From a checkpoint of a small mixture-of-experts model trained on Wikipedia: 7891 steps.
Below are experts of layer 2 (counted from 0) of a mixture-of-experts language model. Rows are named gate (a neuron's input weights, with its number), up (a neuron's input weights, with its number), down (a neuron's output weights, with its number) and show model dimensions 0-255. Each number is 500 + 25 x the weight over its row's rms, rounded and kept within 0 to 999. Numbers have three digits each.
Before each expert's rows: "gets" lists some tokens that make up at least twice as much of what it gets as of all text. This comes from a sample of Wikipedia text that the model never trained on. Tokens count by the router's weight.

# expert 29
gets: "s", " m", "ions", "ay", " L", "ies"
gate1:484511484548493478504475489494485495510482441513469541496524508512522503513475526472457521550498497531542473523481520497470487463496497516476493497522519486473482488521527507451473520497473447470526486472518524482506497474437492475518557489510488491511525523514514484517495510499478544503555511504503496533443475535530472467533506512513486486527506494509475500474489502513530424486460508469518501502514517461484551450459473493464499506481487518498489475490512487472491460524482492471517563494538505494481479542507512484524460512492529503534524500519468490521504491528543516497490471517544547503532509525493472490508517535518499518474489513484492510498512534531437483449491488528511513531507488479501476517523527523473494486493475501552460533562521483459521502492518528
up1:498506533477493511496530528533493552468525495555496465499446530470489525510522472504520456469523523465504505495522489455482501508480455494511440491502462523534459483488517477500483477513504471472524500553491494469523462486510510530502497474460498524442471486516545491502467475460517535466508490482476509503491493509507464503512492533488500524523461484530529462518473501522536525506486463538493516480540481541499503575488491522502475469546525512514496523475487494504489493487461500522547492525528494539501514472511551542488504512463487501462475527517544508495496482511510513518522485508437487494503488537468514533518476495500504492483490481510504565498523510492506499506467512473439502521464519514526454482492502491515502508498503509512469481485478502512486479572518453
down1:483494508477582525564518479495528493462517473450494488539500461509542514534507499532488464532495501546475489496508545536534529524490489484504469501548477480516499510506518525472460480518481474518531503516546498509466553518527494530541488544494483531509497531534490544521523512496496509491505488499492549495503512502511461540496527469524471511490509500453511507499505525498537452517536490481460447487505531497496506541452527522549508509483503542501468478559495542537507537523516493502516495520501475521502546496486480529463477486502476520520537495511449551482500488500471513507462538541531508478483478489497521523492497484505468503532479455508503454507511497472520505502545489480523535515477543507482492488494520518506505474454500493495474512499521518522482507474513497

# expert 16
gets: " S", " N", " V", " L", " be", " K"
gate1:467454533521458477539463500490512532494531496522482549509480469490497465525537503486500488484510480505484553499529529522499485490497472521502501485506516503499478520541483494435437465494552504500518442530502526488507503491483501509486502512502472479550504482516549482511459523518453480494467466456506534455447494506457483481532457472499470514491508509516520495511523541473500503513518465504494496528498486549489530534470471535542474462511484505471496509539484519514478502511494488478486496522495478489533533492499501480481449444511517492485513490481508528511513449539539494520525485533530523493501519444515472517501523511502532513514508480451485484535498527486487498480485499484489486493542504488489484491479563517531454491476516476534520467479434521512500494538498487
up1:527538519542537508500488541514487523559466537501491490485497488482496478506498509509513509501510478510525492549519541463505514536504513483491519529490485504507518476497484536487453533435506508497564490501498505494477522442536498520506487466488438505495500501500505450471518469516434474459454491503495483504501490483526570475504509479558494447463501501509471497501540520473517496457531521466483462526432490517483504523470482522528512504504483495531512491521507501515494508543474507508525512465520492511545485520474519528483509499485488492451473485493501532513518526490460510529530491530501476526516529498480478512540465503514510461474479505512434484502490505513510513489525465471522500500467555535532484484490535532509514526463553503488484488505497481500504524470516530
down1:464517493512492509470471471486505483504504487495494523501477514504523499525466466471492464439511489519521493509468520457435511515469477503511476495495495466477497491478509505538531489493483483452454482516499516512501480436517454531495470565520534488466484465509489448502489514471522474491512530540478516495531498512494537510488526542504498491484535478531509500481507499487464484498488497459510508480508582492495564489510524479495500520481489498449521511449511477531494491464510542523489520494475517520498475515518497499482459459486494523466511466519513529492521534513515471522535508510512482503458470501527502463496534532466478533516483488557534499479543495497500519476478564518522516459516567486471504466459476538475514524509539476488507504507506502503513476497504456

# expert 4
gets: "\"", " P", " that", "d", " two", " a"
gate0:492485512498464523508478529476466510475523510520551514552490499511501516462485500508498510485492479496511486478514469461486461498479491499479507552504516518519468491484512525482509519499473509497485461547503492519515473515514534525482504445481510478461516498500451490515486533470507441474470484519485497514486502540490475483539488543492480514475509475503480486521501529509482511543501517512547543495479486493466509540443489486526506480498478525523448469430498492508522492439487480497523488550468530499477513479520491547524536504543542500525509466542484520543539542508477506497480557506499494466525482503501549491512490470509505529448534532503478493545460470496457474523483494513527512494466507473494501486515537495472541498454498535494447548511516487493497498498509519
up0:522460496502499499504553473556481499531482488528509488539532520499497471527507546480498512455434477489518511498513536540469483506535498490479502525487467504513525565509471529502523460489480535453492528434493524525511502490486486510539523499482472493491499545523518449474495469484515510481503516503525500489505500543490519475527514524506495481499450505537487487536481469462447502490519497453514498523491495532517516490495479511506496513490507487489461483523509502462522485508518523471448495468541451503474519515521599490521513507517473485506513486470529452500491456508536472480513467536524508520527506498522498481480514499553506495474503461469531484496473510525496530449504498503485489562457491533501521481512478493513519505450495517527503508502516517530521504485517523
down0:522511491519503520489493466536504480526491533493521502509520470457500474535479543499494532537483469481515481528507519501539519500485463475517486454506477502474479550483474486501491510512546526507455513455491471486484501482497527502524511508501497523485468526468524437490517474493508520499540510456560533506521475490514520465507510516522473523451521505495502499498451514535476483521537497516457528431493502495492503492462457489478500478553512502497556489477530455450532470483465526497497512509509540514517541495517527508513476503516513492462503511507491528404482474534538490456539506484523457488465501538523507475485455503517507511556490501528490463483531520524509518487463504486495486477512519498511541511495462510516474509498479501538523507483502512503518479530519532

# expert 18
gets: " in", " t", " T", " 18", " p", " 10"
gate1:509537487495508523512549484474480503521514492513483535516523459480517523533496522477533504506537503499498449509498498516477523490510512503478501470476495520519508503486462493512492527522494520533482540544565496509512535529487542553495436472499498531521512492490522493511495523489497458483497446485484477502516460494476522504505531514509509458495518499541539463512490463513475518482464499502536510461551491532494492481460501468493500534490475519504550479470519479503508511525499522548443486511529501508534504534478492486527522496474478504517489557508502514456530497510494515482497498504474492550548539476468491481459517471506489524476575512453506516465483444499502494465528474516520475480476517508465487523492475480482456490506525534472457518451457511485514476476527532
up1:510530511505502505481529521504454503496508531477514526495493476498477494484511511424501495516514505556518496497485537479503515522496497520536473480541489531518504460547510469534467502504475464490482511533525516495504543545491513514496506534507478458477534529471484466490489468503544492516551486446543507503512524515503502533491525469520514512510482496505500440480487494517497521528464449489420494478486513501506475475500506517487497500490474456509484527512520467475518494485456490532506501496516505494481507504444495525520490455506513561531539504482505522531519536484457494494524485536498487515472507488486517497455477528484567495510455520486507483517568462516540492496499465513514481524474537472473508481539552515510488477563496450508498477507505519507487481494511533
down1:469514478529506483467463525508499509556494471515451525580506472540467505481461509445472443525515485530526500499530532512490468484511491497474525537492516491483512494488529479519526520478488474472509489517550504486457504466530476565495488514499459524484480503502518479516474534530499497532475562527478489453507502518471490501458494515430512503514503465484497477512491501531491504489483517519556538524476502502495540445521508504509490524466497517505485528497495480469483508493471493513491508494492501524506468456487509507547489449505508509472490510508485518517504434484551522467469453475512538533526490480501497503443492493505536494511472470506511520546565480509494516515513482530516514489481513506507471480481481497509509491506507472457527479466477498507457493494506479

# expert 22
gets: " ", " K", " m", " b", " G", "e"
gate1:482522465499499470502449493484516496520484489489475504478507515519465462488529462478530453449521522548515522489513508497530504495508471543516509500473472473526503530490472528536536549525495481479509467487540560541507450487519489477511516502523525494570465477477504525452489493484466491506484503548465523534497528526526470513492506524516451479501483516465527524454466529500521484492461486489490487505505499490480513531494485465497515528475524444491471545473434517497511527489508513496523473522517521476489527478537488484495475470480508515498498502496498457543506511549474464493517515540478466438521490475525509504521529512470464518502518516451494508532500472451471526485518489534528517470490496466496518488485516463503519504469533525490505536502479499498495530501522528
up1:494491503518493494484487530509470485502522449476518473501533491505478480510514522527523510471503547501509502508489525472533522501519506497543458480518471495449500453522474513489525579485513499500500519490545465515446509564452531505501463483520478510507483513506455503425527457494463489473485503541496498479502516498487476492484512512507505501487504466502521537494501555515518488532473471470514512525532516497503494543479481500510463566472548518555461496491500519542516530491506505487472485498509484473534474507510453481481468493489529519492506511531489476481515450526531461469490509535492487473530492506502466485501488460487433530482479482465502483524494506512479514489511480457526538459487553466511526496507486490465507512506525530492494473532509480504488509447523528
down1:499505471515480509502508520484494488483494481496533478542496476480508494467518485523506519508496533548489462498506533506508492474438546469501461495489459446456503498454474528484539564483526526479495455507522505510469530506497534537506486516496538495499528487514434466464506499480489491469505487516499510541502506485472475432477482509483497477466500488454486529497515547460526479467501478472486528572520521519490487466529515503478501517507512472544505500518503518503535493487483460514490488486474491477491502511511481522492497462536485507506490457522555456475480496519494482495498549491473488492510473491479497498548552475515472474468481501468495543510479471500483544518513521487544513470549494454494490495503507509494517498485552530497506522502508513539486487461566478

# expert 27
gets: " for", " b", " s", " at", " c", " As"
gate1:497499533518545467511530498458462506490465530497495514516504475476515523493527433495506482490477493519499490505487514511521526473507531454522501499510489452471461510505509445508488512494498514483504512511463526525529474499487528485468471497530529488511473510529518498490456458560469486506495514496477485499532510475488517473480458495510481534540530501476505494500476510515524517529507521502512504542471510487550497492487492470494519450507472492498456531486517499441483507517535520494524531576450505518535482507508443517496483483515482479500465479507465515504490522497482521461498543512515475532464503508521558514506510467472526542480524468454508502505532475516487536549480458492506522491486518477508514507486554437516488550460524534510467556507504507483516500467469496
up1:471520516518513506482506472467471491484483522495547508490538450474528480484486471485503501513475446515504504476473534499537480464529494493561490530546475474470471472467506463561505497488507503515526532447473529533483493538486542521496481501535498501496504499556508496468543467488476513473505453486511537539514498504501472502500502537503472532500509512483457506465453488464545485518500507522520506514509515456480536431496468520489499537471505486504538511532501500504464538515559511525521508523501497541474494526493472512488476475530447511480529501518489482549529495501464476471497478517489514506502491498477530472494510496459470491538480501464492498486501505489460492531501473474475497489515517498499534533492509477497505506454464517476475564540554503487494490473476509
down1:434476548500492446477490495485498483457481477488517489435471495530504499486500473510509474493483562515483475515424541507479466495497485530481470534531507525503536479518570488507518508525482488537518487473504486498521504483560458510530488480495483510524478508476518465475495509531481490506524480512492551473500514534514512497494471520506461514531525514503467502498503471473522463487527469502485514514476502486511487518491490496518535513493450543494480519525499483478495528496557481463506520518449567504533512510505493529502510510508513452523487505546481500509490460483480537535500567495508498506512486471502530517511469537515539512516484481504453530509492501476480513519474536499463509466518499522491522516482548498477490473436471519481484538523488526484531508498521478